{
  "n_layer": 12,
  "router_bias": true,
  "optimizer": "soap_variant",
  "seq_len": 512,
  "train_tokens": 1543000000
}
Below are experts of layer 9 (counted from 0) of a mixture-of-experts language model. Rows are named router (the router's row for the expert), gate (a neuron's input weights, with its number), up (a neuron's input weights, with its number), down (a neuron's output weights, with its number) and show model dimensions 128-255. Each number is 500 + 40 x the weight over its row's rms, rounded and kept within 0 to 999. Numbers have three digits each.
After each expert's rows: a language model's description of what the expert responds to. This comes from a sample of Wikipedia text that the model never trained on.

# expert 9
router:451464518538491509500494520472509483381493511605560490505471561488548501450496508512412483488515528477452513548480488424472491517479583537460511468535472537533567468532487567551517557445501569505445536485510504500547532459544478581510517431545555410492490538514465466482458506540486524490499495595449502493453470521523557454503553450402488484495468483532442467525486552494514598532497
gate1:501515491506515556559501525474513534491476489500517453542491458465461539533495504479540476476530478531492425510447472482543497505482542570527548521498493519535486550523424531487485482513471444496517445512510478450480499464459566513514489575458494514496480525478520511519442487511538529549561408520494543497427515443550528436464520419521505485442496464564402437524495506529546405483521
up1:503467389537537471519477539520474528484439574457538526463507513451509568470494466441476518473468428521508483510414462471536449543528468500526533454570514571484473580547480503501528476499425498549515448377480501500480551466539473445521537503495485430480516458501593456555475552508489469526514480495419474507430485531464509464539508546517467573487489467506456464515453526488503440542548
down1:443506473583530522528458506472496511438527504545525519450487459463561508582528472509516518510500535492456523451495534464479535502512514526489501518580455550492448485524484503465485655427506420496496544534534493462483586508512514486479463495443512585532467489466519524491491460486405521493543545493490586491455504507531473442537434470516547519454494479536447461531409425515488522433549
It responds to: Word-initial consonant clusters. Opening pieces of lowercase or titled words starting with consonant clusters, such as bl, st, sh, pl, be in Beauty, Shrew.

# expert 45
router:513352562484503437484499526464527502420444519545493470540456469501534494480534530485488508459490527515428552535541556492507500493534508531473495515522548491548414512616525508525561599468558541445472540486462573515533542535512550495499499428560512430583486493482476514483585542604497526499507483543405484497509420571497431489546547447535485474484467547547454450457486519526491463514524
gate0:602534498505437514525555568466482483441538509555586522493491535472412507543529391475487496478477528495498445504432485587481474404492446555423429442516491498511423515532584537454513415477482511568428532474484517445534519549501492468480465493465578481543459499499500420506468513474541498537480540458454520458499527459526475480530473460571434506542500509563535531482503485521441553554530
up0:512521459505499532459520512456526437446556453513587416546481531455405477450560468454507593455489496484485518459493493521560508460508442438419491457576537485565391494515532496485497479448482604557462528497465463465554518525545579381476490424490526507535534493531531505466469474456521502524437545462521500442435549483504510533541492491527475518508443457549480450518456500511523534475579
down0:524466427501501497566464468513552456499503471490524492522495435449538436447534393489473492496560409502476547534523480540539558594431557450520469476439540531510480436465447548465467527524511497519515547466512505520547471508463472490503491425548508503522491531611477487500547506533471514502485576486489432461479444469468520570529546559451465509498509447430559478528565575532584496502508
It responds to: Prepositions before values. Prepositions, colons and pipes introducing a date, number or amount, such as temperature of 47, On 31 July, born October, worth $2.25 million.

# expert 53
router:496437513499486477535498563466478528428520610524537467536478540463488503501473533461432494499483473545501497535513509463599516504534518595522517505563492526512454526507530566508608547563441569484498525437568505483518503486490454553476540413500548441521467502537462519509527568535465549421530525552401480542423484495516488483523496488478542430503494455529457565464493458535491499492582
gate0:529534519496463518537564490460537492441526510471489454459574522553468515552477451494475495465525439530452561524567489491557549495535526508488485492482501497460484559525508468552569472543463475440499544437455470473455462543511485458431476489466450499507478528530563531490461505550458536475529531548497491550558487515489545510566517491489526500614467470479484421520391507501437503525497
up0:492492527503489492477559526494426530536401454524469550484467510412493477458462517550510462490532571543546471487386465517538488529510434461457496478497490486500528483499426504526511486451488479512511589497505455513534433459512480498493490535545485532514508465552539465496437465507513501516450539499504515561408572417576505484504455519456500499558490510487503575511499439453521409475519
down0:448507542480509462510421514566461529503493505564494510506555479532448490490491564524533494410450483480516435474513544349528506466589503490545543516538544549547494503543481531514544510488517490480423465481499461569505479518498472494506404495492598507430567462480516501478488530513491445599562523550530521464532427487559483543426485446476517519479485492483471527491485513489538400452469
It responds to: Slavic and foreign name pieces. Consonant pieces inside Central and Eastern European names and words, with diacritics like š, ļ, e.g. Šibenik, Jerusalem, Theresienstädter.

# expert 37
router:472475526452438470538518505480486541419507566583517489541511518430538443479484592492358466516510504565458548527529443506495452571555556513471498480530481494516483544555493470517539635450493607480416567474453560526489552484509532509454468508583509467485509484479500474464505518508498580468519469519437463505461478480539416476506508500487530505567497505548436521501473470544507481490524
gate0:469459547504477515581479557520531562415480499525519490482472425510544433510473577545458534528518543479458491510510586586475488491430516553523526430466466564460494536582575434426536559530379480580484455525571454541521488478500547562443483562496541494528450518458506515485557539507463494526544413474505565586458477487539493450476465518514508490413444450478466551504483525550533438484459
up0:528504465498538507448458445480501498509486461487480504490507542490448551512526432443550463430500475498535498498523433416569526522593512457510464556569534466541515421433447530565436426473610546429505485488462533478449555558506494464559529451499470507482462495564511479507480489487500556458458576542477440452509491497501507529511573517504461512574538564536523441558524470432472566559499
down0:472484459475520539500499481431525574540537391449512435544596546518497450466501525543489578453546623528546503523475476500575486514542431495448512501486526521532456448494544503507552481468479417454468497523477555557458482499527465492511539423598479396511417497523501523508517565492500492552455546516486448558568528529478419562559494462482514480474569584488577456500497498477490483520507
It responds to: Sentence and section ends. Sentence-final periods, period plus line breaks, closing quotes or brackets, heading marks "==" and table-row ends "|" before new lines.

# expert 55
router:483435585467499459506510535515504465406504538513448415553457576460538493492457567492490454491465523498526499468523479470538483466481582533518552480497532485595479523507518527529536588493535541534416556505588563507511535517488533513465472446540614441416525560543479428483510551580444528527488495521491461519463457507497464459533562459492534489503461488503423543517511462559534509528521
gate0:510534492537517490489484549476513616467488505488497504454499510513496485518452537498527524418472457484482500533495548545508521474531578537554535498510543415506506520485552529490520530492528472494462534559497483530502507588503509545488527457531506490563510442544490497484469443556537503549451596517430460540445543544511512470470571495568472498472461478485489529451471516580547442554577
up0:526471514514444536520541516461492576513464500501524566537544433480441584530584500474519513451408486548452483506479526449413510452521554563546510492510526453523542424435460521450514533478538536426427580510515507485508485557465456527457556449552503465535537477511510479517544467547436524553487560516529481483468469534536462434516534488498410558446456538474505485479489446534453445568455
down0:532549515447512566549532526534424497455480423512467508498529552485497480551503522424536458492478455479510590510539456499514524453464527576493525485531497431473469535517499531457523565541448490483513457476489516498491602486498551503502467433522575491579538437423518512462521576447523479510525501411504560491515522538532494507538501431432557492481530502516477598521506420503512467463515
It responds to: Buildings and places. Nouns for buildings, sites and infrastructure (station, church, Road, project) and the following was, is or located in.

# expert 49
router:472416547458453490575446507513458483448477499541521496552458474496529464441487512523489467439510563503466509501551549483622510480524545576476563437557523548554543497539467526504505476479466525512447597445568571492503517474512465585455520430497527469516436529493493433478476486522450522488500449513460470538473442503516443496543547457425513452525507500572481463520452501526568451472539
gate1:503504503524490564513459503547451440454488511421487411535446525506483525460497459492455476492516564538495475491462570498513448514517487539489472517479467559497552463475506544450465427514434472456525541551511566531547527521541545521483498509482521553503471517455461449558507489533490506609570529431519493575451421473433513517510532408451486508509518484506533525512408498499525509454485
up1:527507462537525486567474418466539516474519423473521579460519466497467513498555518476487451437496461469502465451509459470482533485457542508503483530486537464486466485545488456516473541488597537517495497480481442427455516447456481509584524589451512463446534479451534501498522491526483526425441524562470474481493461541494529522544493578529460516472429527462472427473510518487545557578559
down1:481543511439512508522488515455457517516466484442426521455461417538502536517551513522420519492490502517524532483491457514521469473554459555528501527525523465562605503464469525459527454519523533524522548535487521493493490519610502540508592578501545510553514517491543476535536482449467517518561470526558496435521533491553473579519482539485547482532483500527507434465465501452519467480525
It responds to: Determiners before nouns. Articles and determiners starting a noun phrase, such as the, a, this, these, any, various, and adjectives like vast, main.

# expert 34
router:501370562493475483467410494455531529422483567552508458490447456497520450502440516460496503471497543509510470558576544480519473522541511503528520571522512466529486470538501502522478560486447485510469592441540584532552560414536519501417543480512581444438505502469476447487555475517468546528481453518460536473476512493575498485517495483527556491441451543541477502477440517527442492470491
gate5:500423477424518484478492517474476543500488427521550489466500532497426543588601584525501462514565508513576477403520596540480530511483474548474478505484514518513537564486541526549505526478531522386494511487440500384454543539481473441478476489505476523522570526430572476515525508507550505477460475574474494535551552557621500448515501491454522475486553473546468559441539478533488493476529
up5:539484501537480438511510550528490454462466439491467458461502415506500493585500491483459505446569525464574548445497560491513466461561478527526500524452576486457515528565493492487539484489492457522445490482532531449493553531504474489556474522542505459547502515484533491528492447564508427546437462540464489520500543532500447511479491511507526532470453464488518493420407539470492531473467
down5:446511491525516512535512566500485496485517491449459485522438468473473452561584480534550557519528511469510447545502480612545473504508509460511450469524537552466488533503525595534548514458538523505472501469461576521548512560508448518425478537485498534474494565483491474468506508447455547463481467526516477509470510484537494536503539499514536513512516520472636481435477499502503488521467
It responds to: Taxonomy colons, name pieces. Colons after taxobox ranks like Infraorder: and Clade:, plus middle pieces of names and words, like Highbottom, Redbridge, Birthday.

# expert 21
router:502471554493409499506499528461505478404468565505496466509444521454572468439492482505483469510467554542463504518498449406447470433514551554488557499613521503511519467541503559517503544446499562548466508479566545489494516540487494500457481466579557470513422557496415498452563515572472555457454480568466451491482410514467450486477571481414491476525461536593502517514451488500515430418512
gate0:506486468397547477500526458583498501457503448417492385485504515501558491512540519471526443538505572515530468533524491547493470434528537542497479504578496487477509502514500514493492524555411501532502489447452532523539575484535528593503484523528511474570425422531479444472470464499584496510496559465490603507568533527474510458526460496465436491481461518489527486533469554532582520489531
up0:462403512472514551515502544546483466514495578525499545527521420475539548523518516540519514527507476550524506446449514429518412437525508528473498497402503518512525505522495526512543516433468441516513541544513502442478497489498481470475423459479502484544509501555525518406486578537471510535453465455549544539523535479472484434549439513473552447528547532432475545538462506506499497479561
down0:417520520484396528500490435450494494581516566520497501493559507529490512559479515445503443492495541546564434520509572590466433459552495522474588575517446532413470488517505542535544535575563487498550491492558463519458459492467513468511482506481512513502496473465486472473531523578469543465493499473569481502540511493529520511494507491517512473494570503527457550542510548549487534468514
It responds to: Institutional name words. Words in names of institutions and organizations, such as National, University, International, and of or and inside those names, as in Daejeon National Cemetery.

# expert 57
router:499497451520446496559430499516555488424507526434531452507451479507567483459527429495473528462505545553459484534558522487558526567492578534468524508578525451568489508520460493545527462475522522482499542476534542536504537478524524565477579443460515478456485508488404473487471587528501487529448467511560514471416536536485432437539554390521518472548499557495446512563456571484548432494501
gate1:521499416469475503505541460535545514472486497503522500535480554503512481492484516528508510450468536482532490468554509538486610475595518454482493591475556518485498481580527495467520499513578563469563423494509443496549446555536587514518461513481431413536463564535454505549528526534507516499485453559505455544471550481463457461493533511488505454498441490416540470439464553520503536511470
up1:444517506480470508621486501539528490534506519542511537520457478465526570434546558548531405466521552491509526571540455492476593469473471532451462493567534505502417529589445547522556555464572464446510410492580509516584496468472544469540500430477496470483485532551508496465519523538584522499487494537503475482529530521513464507425576530522459461491535535519535501484500479513490564446544
down1:499478559483522496443495482502549532484549454490499512546572485519495473547530491550449497476527527480549449521442489392476429479398474455474504510487497422491520506446531498541533457434414526578476441498505511528477425419444522487509564546500508533547469563523489512500509452481526550523477547519549488520540501460502461462510566488482461470501445437593495537476594600523520512478514
It responds to: A and O onsets. Capital or lowercase A and O at word start, including the article a, plus -A suffixes like Cortex-A7 and some digits in tables.

# expert 17
router:485497503487481537533450501435551476379484550575475507482471476492463471465475541476453516508468590507451496583512471484556458474528558558507486509526464472560488451500507491526517615477585555494494534413589552491525495538515500530490516477529506528422447526471460533517470577592496526478456506504475468505466492492452506469510517471441484497515509561538496507441346474496525475533483
gate0:496429510543497503503448475468554499491475546517525503493547474510515566529484517485445524542444472539468490474532507475523557474507527475482453543567514539539529450558553442476490506614562494564490519465571488458560521552447418493443494504477504526485432512480534487528528426549537518436451530577455592441556451475492422501464475572475529532479563547478446486526435465551543497486510
up0:538478484476422460495522447521579456475504495497486493438515516510502536585441506518550453559394516494499477463491506575529522552551587478470505543500494554521524566432567518534495530561478471494497468518418509553492528517518439553457516456495492543514502506534488491528446515517500471600552485493520538436522477568554450472488518504526564476522514458497506501460492490475529493498523
down0:482470519506513526481543480468496561466559447516466490492541570539542519466537489488456454514546524490495480480467613560514467433546544517556597488527528531501568471486521524490536488491511434506478472499566439504488486491486489485374507388516516437504467504482485458528512423429506480520459488516508561449565484520474524438547461487497546507546476440555500473528452512522495491459510
It responds to: Year-initial digit pieces. First three digits of years, such as 199, 201, 197, in date ranges, tables and career lists; also an inside words like banjo, plan.

# expert 16
router:492501597517469494517483508408560541412494541605470472477479497521511524478469476503398406472537544565523475496522524540495488471510538570512549473467470500570516501584536419492538525471428551460426516501500516511562511565514482538471477434499513487491486508480500539508560511539527553485443504551448536531435425484471506495474538514444534472464471527519426552526460485534486469502496
gate0:541448471515509527539470453506517589419446508569533515516490516496439543451507516521534447441504473476531430460472514474534505481475501523506544607493465596516529521539461505532507462488451501477458578520460486439499440500529478527469529502593504530501555500511485521543558519500477482559564506478498450477559494560532464498487499498504541556510501535484499482403481515463488502511448
up0:479575433545528463492505480568435501546505558548521507597486514478566496398529511558526484510517449477530453502483515440514560549594459461518548503444547554488527498437533450506475456498469455520428497484444528543504548521537469484490547466480459449535570484479484527504474534555514532453510391554522480509529443429433544505491469510424461402441462442507532521498545430490501497476514
down0:499482517515511526522465490487577486524476527507510475466561428518476518459514470506502492551508426534566476458513522450572557468422551546556507535488457445463495465537464524458471471454499511537494534494560562461510480518488527526463538505545429400535472500493565493551424493479540545542449481441486559482497497571538556487480485505500563511494473440519465511500530527440411582442439
It responds to: Word-initial stems. Opening word pieces of common Latin-root words, such as form, comb, support, fund, Conserv, military, mostly whole words or first stems.

# expert 20
router:506459536510454435505505474486540517413446543517551518520420555442511404526444550483446438498531569478475530482514486473510493470519540465553490539531504523575466422554537578550512546456482612495433551519508577486483478500509467504525440437511527454446468519423487556473580548523486572500494495489480415482467445449533430448457557481512521478514465538544422491548383443507540497471474
gate1:452471483514558509532530482520490519483482521506497586557469507511557484470431478561476529541531508512491462474478534515481526494526476498539483527504465404466496484498537473494503505554516487543439546578507495495586456553440600509523511477437495482448409504531534463516484485448508561562510471551486537423507440533483569554504503534554552454510513499560463497576441539497416496511483
up1:524464493534464463517480475574555544474497503493504524543544491525535544553501480444527482445477408494425436482432532496505515470464551477500490542506472543561553460494501489505525465553485488445543459529545490415499489541459521511465510594529543549462500413409502497455498464452507505475481487549491481571536527525491489436484475533502463469463476496397508501452507408477475462467531
down1:491498524490534495500502528469516466489457535538483534499515531407483490452497499495524530463475524482537475550480495474560467537437491558548417474513531565530554543495582472475516499411480547468519390473482516473493562486468493481518542536544530493542580445499503537473485557529507461530509460522534505530479537560567447451486513471468512467498460562510479503537580553502483506465526
It responds to: Mid-word stems. Middle pieces of common Latin-derived words, before endings such as -ent or -ance, as in merch-and-ise, main-ten-ance, co-auth-or.

# expert 0
router:482500575535460482513517540492546556380494510535513471501513476471538497460511439516426526462483507504496534477456492523475512480484529604464571570531503538548512555557536544448578567454483613452452563424493533543537502482515497580531543398556555438466456525467531476529463554532500536506503535567481468515425469509506492424492544461431509500531469522588499470492481512504484532487476
gate0:496548483464541602500509541522427552417495522514529448472522431410473503486491530524503465561496518482505528487417574533515473496482473504489498513513519546501531603508510532505516539454422580458496516404508496494541463508489501585497520398491519455499507511418498478478506492480581506449534512538436458511523476589494569490499539519471547484482500553549496523554475523533487504502477
up0:512475422499554554530596574519503480539499559594459417485516530439483558462477519532509532467543505470505458499517474469469513491437500489486507516503514523514443510540544487577516573522422526544440508449620522527498494468509469531524461480482554476462548515474479511482529421507484534451434470556587522495571431488474576466451462483528502474500452451446506471482502441498505453461465
down0:528454445512462477515461504444514540521445523500512619537545475506585492465397551544509506408489489434529478483600445513491424503489475538519517528498405491484556559577533471573511484454544489510510512495549580505567546418474452510568506488512498468483431442507463528453514549451525511452480515524504498472502549497488409513466521539487473461495459493560562530493510515579510516514457
It responds to: C-initial word pieces. Word-start pieces beginning with c or k in institutional, religious or political terms, such as c(alendar), C(abinet), unicip(al), K(han).

# expert 46
router:546468583477468455549459488457578513407441530547554481477459507503550492484498483459452463410487474511455524472540556484512468478486513506469499519530520510486502504512531513496534536479548572496511532446503540463476451447502508501486527446519502440541528448433494520540574494511459508465508455487494453466443443524531510493550500449503559486487481570550470466547494501485540484465471
gate0:467498522454548476524482510479492472488475527486451482479548490512528456495461550525489481494460502463454496460593540528432531465555472506490547530511547538444501516513592409501541471482527497528599546461418495444502512522503500466475477451532462457543440513563448426451462526442486494476496629433557489501514509459470497457493459440517480494473456626423573517505430442544502505553520
up0:532575492512498509535499460517511478529423518425513500499527470508485534558518520462420475450508481578505497508547446453525501510495497541469541512552487461533493537475444504422440508512475519512513528459527507552539394473525545515564536512472474579459563516448448485493523545481470537474497447542515552497478470485497456498478492504564482508532531501537507528392552549491432474515563
down0:562513518562471518490475505556517501473580457489537489506477459508495471498501469442492514450509483511456493567501526485520463453411506489497490524503374387517536483514530518538474599532542556538517463498465510518514499490504481445498493439523490503481517568496485564462555539467519533545439568507495452475528437504492546447500468533520545481498501529531531488469512494487567488509542
It responds to: S letters, States. Tokens starting with S or ending in s, such as Shipments after certification tables, United States, Texas, Arthropoda, status.

# expert 30
router:533489526553478512589583526449468554424476589519557477552470507468536491536488484481486500468456459536480555510548473501586539514474555509541503477506566550531508459540523507566469597470483549468487560473568588473513548437477456497488514459484490501427517488536506549539525475540501532404427508543481421532433507483561474470531517445461577498490463503514492530514458514575556444431530
gate0:449522476521457410505482509507552550468455451448518509487454473401483539461500520481490517475497467530513535534458504527511467563449521467484575564547524440540497478463595507468465522494537507408415579442463584460564445568435540523463478540467508580567488482529529541557502538510505497483534458522458483530526551494557471509514475544512537510434526542444486475493517492424466503537516
up0:509514506545505525531456519549522535490457538432522446462486510530446519516539524423550449519561448488413464563508486501429530500535493524501518528514477460560487566541472488466543515466487516545567514527485490503559480497492541482558416503490495484418407485527500518470553455513486590517478501498516487494493545497556536485518579477578496557456451482469501470472498551509469482506478
down0:559515499519471502510425514524537493513524487471430501511557502479416494497521445486464545548497549510473488541553466426397548517630505507518521424542488523464520467459478458477494491523514517492506508565522533459409484481478461440469500518493501466580543523557592530408463403417504454516499552493557460598487514489483492508476512418538470503478518475415469518502514520524543567441513
It responds to: The am syllable. The piece am and similar short syllables inside names and words, such as Sam, Ram, Yam(amoto), c(am)eraman, program, plus foreign-name fragments.

# expert 11
router:493503537466462522530458534443528461411472567567478463507493463461490540460499467503440479490470555506440459528455477418490491520435546512481518515523511505537468517523543520536546467545529512503401571472563518490554535544499543551429549456483532474508410548528479466473473489556499610448504505559411419555407479386552505443492563507479515498466497469544504451521435513493557455546518
gate0:558468510490456430450539515458507516534434514431519489509521509584496469470489445452539510483482511487533538486520470501564534535447499496482459496535481497516495527508506474552521501490586516516507495466481489490456478463522454576520464523494473535539525612494501445501487543494572472569474434489528472482525509497598443501503556515558456486453394537385548504485453612505566482508556
up0:477502495552547415540529534458552420494488509443503504475445505475416534512563482484494485532516531537491526457539454472517466546519464431478513461436514512569405444524551470500553492465502509580512494495445521441457569482464576483551524496400469548523505473489499496531495470536553590476526534492553470481569422450442510452510541523433499452518529529528470508502495481533443427559464
down0:439481508538506519492616500476475528476441525542415470486532551493519536551504580532497507482553431462477433467441474513492505560485543442508474499437426564479434476498512501454465486447505534573554490491469483523531498476479495542524541558576510537504503462507523478507602450485483481556531500475450525522553418502466509501587553467524476478504469511514480507504503448485533470441509
It responds to: Latinate word prefixes. Word-initial prefix pieces and the word in: ex, un, inter, im, trans, en, as in for example, export, inspired.

# expert 59
router:450468622520523491578519523428452539444453525561504460539435499418562496454456514537484431511487578464515470479498498506485500483562485534462528474554495523545453480490547523512474560501452579490445534466498590517467518476515497549470480464550546426470476489454517510484523565582500532471525464554473456514464437462491444462493554441427530507516478522570469451470442446544484450504476
gate5:501554560424451544547507542571479465479527518519501510488545493452540507557447451511518494462522527451534496523446489503487397536557517561476478507488507510484523487437527498498447466486533521482507532426513533437479431468519491488531529471552500437554491488486474511442507587485462507569525458500483527429522536483468494487492527494459500552445493514480519465568562488470456505550521
up5:499521506454519449464457551488512523473478479492508480527472492529532522492519385581496462458530557480481519453505508508561453526543457542485498507538439482423495486451504456481502486477531551478508464483494455557518497448519486556468506497478493463534549509479472499490543467524562493488441502569468452511434436551500480512512543446506506570461487495527514488615505581489522470515486
down5:527531527534446452477526450504529558361470478517532472477449542518547440462493441477430543531447573460449535479457500498511523569497505475504538523558487423457490566480468490472408395519545482498475477559557517441472442457468576524466476522500446555536511455553440491493542584538575491436465487481485474469522493512514451470475544562507454502560543522442498494439478513493553523461542
It responds to: Saints, clergy, historical names. Names and titles in religious or historical writing, such as Saint George, Pope, Bishop, Thucydides, plus artist, architect, author.

# expert 33
router:454477559505494444496481537497474476448466538553440495532495539474536527425458542492451530524549559537437516543537476509565483539549561556478523493597509491554500547492465463506513539465471551483466521454548576539503471495463488504485470484546585481519480541534491443476483510565518518492468531525526541507416449528511432460453538456460483507516455474496490483476471491505509532536548
gate0:487534538500556580522530499501495411424496514480436460499543466564488474536462499499459506565527488472488453459516478468468479524496494457451462487522467473526488487497410553545457497430536574562450540473514496513469467514475426452413595575515490490553525522593486450470464536450557482503520568491479497516489461506537582490535437470458479491515548493521476565512426441547539424511522
up0:439496560484545452575572453464509554512569465521457461533509467476509475478528503456532496452417527469498451464523528491484469463517524492537450502460410540436509485548467436436560527484505461461447482493508505470584481431466600536542534499488538542495482418413486486485553460597525468500444428492483570508488435481530472592492482508523450474498518458537519483536490519491476566507527
down0:515474505545471476475548526463444521511485491545538546490513488516464489511445473467560395522552500481387469488512521476492453471520518495535529501515476551479500550503565519576500510443377521532469469479440477497450528540495444566492536498431576469506536399544451489470520448547531465482481450468467525604459502522574475451492547472519539562554542547502464393474528459532507482499504
It responds to: E, Le and non-Latin bytes. Word starts with E, Le, De, tra, and byte pieces of Japanese, Korean or Greek script inside lists and tables.

# expert 44
router:513472577521472519498514554463512444418472487495546494588481501498522440447464528482407495447501522580526495525530552471550516537485583516477533524535526508489418518541465476513536531509530656466437553442543536460534510456515524543428533412531532385434513532507466489516511515560439603509497460544446469551418416481548430520511480516483503477543431536511459508501460519562566430539534
gate1:499542563426511536492555537458531499505459477563562441583521508444465507540488491459344499429565448525534452441531464485550515517546488491468440517512440466560513484459472533436542462548527482480483498493490432520529536501501428507513557496513511499542519450495486498463505508510494515532511502512524456506550475535484544527452486444516562500509486575431481458513485484457492512520492
up1:546589505480545477565468515470482457499513441602478571524500562497468498532570441489525461505518476485528487495506452546543487541479525484513544481469547509602497534529520470440494524518466495482541480506468457438533441525537486489514529469486495493423524421508572567415553537544434456512486524397566462507491454533453499497541546424520478454583492527454436546511523510512456486473513
down1:545511550499535471492535500493450520450496559513545434491492425453456482505589566491533458454414431529478510470479498471535466504524480474459564533533544448445530562491572527487423553483427522460486519511550496519513562462556566491552471576505420533475490528513458552478491490508473509511465443526476475490499558547472506604515501515518485481526525540597433495419480481456507473554541
It responds to: Table cell pipes. Pipe separators between cells in Wikipedia tables of sports statistics and election results, especially after dashes or numbers and at row starts.

# expert 61
router:550488544515496468537431509511490515426483600524456505592429524475560440470467472494462487475515483511434507552536502470540535526489557501469580445487539522549478544499513551569541576483508592552454514402501511519497519448478521535490496503517573498445478523488490497483479540524520540491491476506446465514433488489429527439491524499463551495411499465500437527557469518576522477477504
gate5:396485459516521449498504440597458538454489500550533510548460513493489431500508482510509474453478431493455562525490495555491454561494510463485473564503470562461450543580495540559430591476490554498478538463468487514541538539513463511500511500518460537441518520530454474538401601521415524449527449463435483581536467412550529446544452419545507549594468479479519539507477514495513520458475
up5:575470573486427564460496531409509512536495495471455561420532462487503514510535485493533523535481552517486500492495501473478511491561496535480543540445529450555531492446562470479565473498536453540531509470517550485479490510528480469544503460462527442508473447459559496516544460427528510570508569503625577402497550524532457545480534507506516484484484455494525460460513433556498499536547
down5:562451528460489531485492563477550521402471599494498514553438515583540502494500560528474521582448444452452488478432481580532505482517440540487513509494472506459534520597523554456529473500439501502549510538472517485563509478478542529485458386555455540538498434463497517532547484487513523530540518492526508456429492548518510582526531509426483476485541564446535529492501473472494525465544
It responds to: Years and titles. Final digits of years in parentheses or tables, closing quotes and brackets after song or album titles, and words like Episode.

# expert 23
router:494447502445469452530435489446495491455447567521506481521469471431582460463537433499472477504494489481490540569539454472587502526492590489420470522557527473514479481506439492483546552505473547462454544489520601474484518497497486559525487518492597433523474571487502468486542490497521543501449508534450475500480421466516512459494573449450575478503499495555538541471507523582567508500544
gate1:443495478499498539495476434544514512417422546479462582496476464463510531537435531495536454496541538500496507458443498465457466501499520482440440612496511537515494531496497492494389581519531495472439469513453505508511469484496423524438462534486486607509573449523493510472500416514518473553468449553485460482431458506563517518560498582428511477475499547563505469538486553498491588443532
up1:489530451586484429461560474543507517485513447516462423514467441565480553513466489565482465440501496555444438486454416482493510523438469430469479447508520548487533532493447531562481557544532535562460492528556533435439509457490532484442535504461408443488404512512401533510470443510553434502543442560511469467532469568501527500534588593482472480492537487462489507412481492472530536468543
down1:536467542505534543496418472514484531443495518483443466488480397535458453482455556490450569560485474520499476456483479479418523451565493507458517420495444478520554559491513513434514568539541505506527495460469368556491501437520552530484518490420454523484469514461503452502431505407461547465467471507495564508497449409511411475424525442518522511535438478516449442470511488455498534565455
It responds to: Short o-syllable pieces. Short pieces with o, such as No, no, Co, El, Mo and final o in Italian names; includes No. before numbers and pleading no contest.

# expert 58
router:526475543465506475547511534438477481387455571562524522516470498422482490455499512514473496429499546497479509532526555501475492516492525531495541445502537529563528501512453557480486515495494547433495521492538521499515511516510507640468497456531515448414529522467534474532510558503507599497466465558490479516450487507489491450517559470497464522496502453525451500502461464549531475486535
gate5:468436520561501479447509458441508422427489486463451493469475488496514527404435444521563472502462565538538508554514563496517515551523503510472473450438481441479477566518507465534473506561532482522421495624518492561514537515527515512547524542470533480471509485515538487536489472490411553476564463465518505563428509519434531534515474487505521489553499532471470523527420547514523554508548
up5:493476555539555514526472521471503519466520576474513543538554466475556498524496443521608489526460501459448484534479553501530506585545457522476534500406534466455478518472477532565495520506453488485497458520544487565475436450553572519537437482488467477479550456481542507445498584560465542458583477515458485552491541563506515484484534537458508481567489489470452517500495553498479519500493
down5:420535533536556462420497483482532452551546496463558466495562486522508458553428588499514463550486561505440484475526476489468462529564458468489485529429569498523531589543503536559552469515515533518554545527507479512495523525512511489497424505440398482527532514490518522516474442482411561480506478454502463499546520464506481544488479568524500502525487524575466458540519542512586443514405
It responds to: Units and quantities. Units and number pieces after figures, such as km, mm, million, days, years, %, degrees, acres, person.

# expert 26
router:541451527489447443520525522476445537400513510514462507508506473429509506465542479509480518499521500538446498501524495512509465501410504572469557552576504497567485508550525510503579578440477518449427530475571549456548475490512523548493494431488555428472456532495529494495486535553444562447484473530492470485420474482501495502507554455473535515518457488485480450490463595517531503491533
gate0:411559489487404473570544452494504516463447455536499485523520455523479545502538492436504516445479547507555469508578461482506472527458479581446504462463459482507492485521476520465445548493497595522574572481437527505472507464454490459521520529514448566533512496531533551478532538479481406504525481462533476531547501456444519493562485501503499522503501522544495574493424536491499445490444
up0:547557463503623538479484509569498490494492493532553476481491463490461506479539478504538448445523453560521520503386580518476526512498529531497500513485460477501560522473518412555582484478519462495488498520485547404506521540564453577471450491490589460505478475496501467440467502600550485589520493411507485492503555525431524531500591537497596530499567444448469479516530492527476509551576
down0:506596543516521538523458452557454491468570548524540593530504499568514476473582509368495503487474516528556498494489568423502501514424514450533506550541467498488476456482555460568485440544550580526439513474506523519533534601478459491480554519449495467467526585516558469471538558534496453484538480469464469512511448518495541553577454539484434460484496460512540497525514529534448470451508
It responds to: Capitalized name starts. Opening pieces of capitalized proper names and places, such as New, United, Sen, San, plus at in Fatah and fatalities.

# expert 40
router:518453512544466493512494556416482474437494610507541440536460463494476528502547511453484501495500539554485503480572515506541438545568513544501532478545477493549497535542464480556580567449482543489442496463470565515503558539495511528491513514574525484513424488468464489482523531579504576484465499512448520572480469519522458499469592401485501453459512500533515495419473525515475464509467
gate5:483400577456467554470514543503497536531560489508512487448445472454471534475531468384485455459478449511517473439508535508460517417521483452534537535525482441521499591497476522515440532485561512475525493503497486491519533549494428486537522437468510483529518553492495564461464550550489503513519441492551505459486513562578487494554535465504533485434519549402481505512473512471498456522491
up5:439443574451426559412514524548543486543496484476510477516456486499473495485513467466476432509417485516519458479490498532461556450529540449505567507521466472566482561587482526481494543465542483447460509575487510514536533569472417480487489464481548498529469505419485528538521505479491507445576432477535470411528463526488514471540556452568587498458509594464456529469485548490571435475521
down5:544473515466541460516489496466488480477450490438513437467496522447474408508466513488517503505537437541524466550506467453585472449429368463447559514398472517542487528500492502473448530444534474467498545543511554507551527505531535489576456513542533509491511497519495442456518491499472543466509454494527590514431522489448488447470465465514561466541463456548541511528413515473515470509515
It responds to: Years and of. Century-decade pieces of years like 201, 199, 194 and the word of in titles, plus dashes in scores.

# expert 25
router:480420546503468515519427472439500500392436573549484525471417548529510483559541454522465496471521560496417457546551536474517482513499580520474539499498511475533467481512536579580564516489516558466478530483535555511461481479479509500450493427518544418528533539511458515520503546517526490516478483541475453497472419464499539476507489461478522484456541539503470574475432516530505509512530
gate1:497471571476477469483475467526498467485501529443492505519524529537537557565464465484520554427489481413534575492517434471590504480562541449528533513534526525499511451475461531466580479518531516449558522495447529508442478530491517484562480487481518511466477449600498468565505355492505563428560548553499488521508474463485487505611500472472445530474536413500530468464480538509499490521534
up1:549499455540544599436553527475410499476584503462515537533539575505461509489529456547458473518487556509433487509477488479563494533544454540512516539534470424500446476585537478484494464498505459533541439417482530464522520456520540553487486562386523537498452474494457451463427522482440489485506516564472503442479512435490510552465510558509530470535500462520451544431489468538538547426493
down1:432533495525486530480490512509504505511553438451466484548443511430427444502560484530461475546500521447465505462496547440453578519542462554503444422415491464485542508563535516457569522525548479440545534519495540488558497444579476566510495511506449499492476524539490516521509491566466479436470462527525519490523489486564517526448537484536421583517555487522502556515464433453493482438516
It responds to: ro/re/ra word pieces. Word-initial or mid-word pieces such as re, ro, ra, Bro, appro, often in Slavic place names (Kirov) and verbs like reached, browned.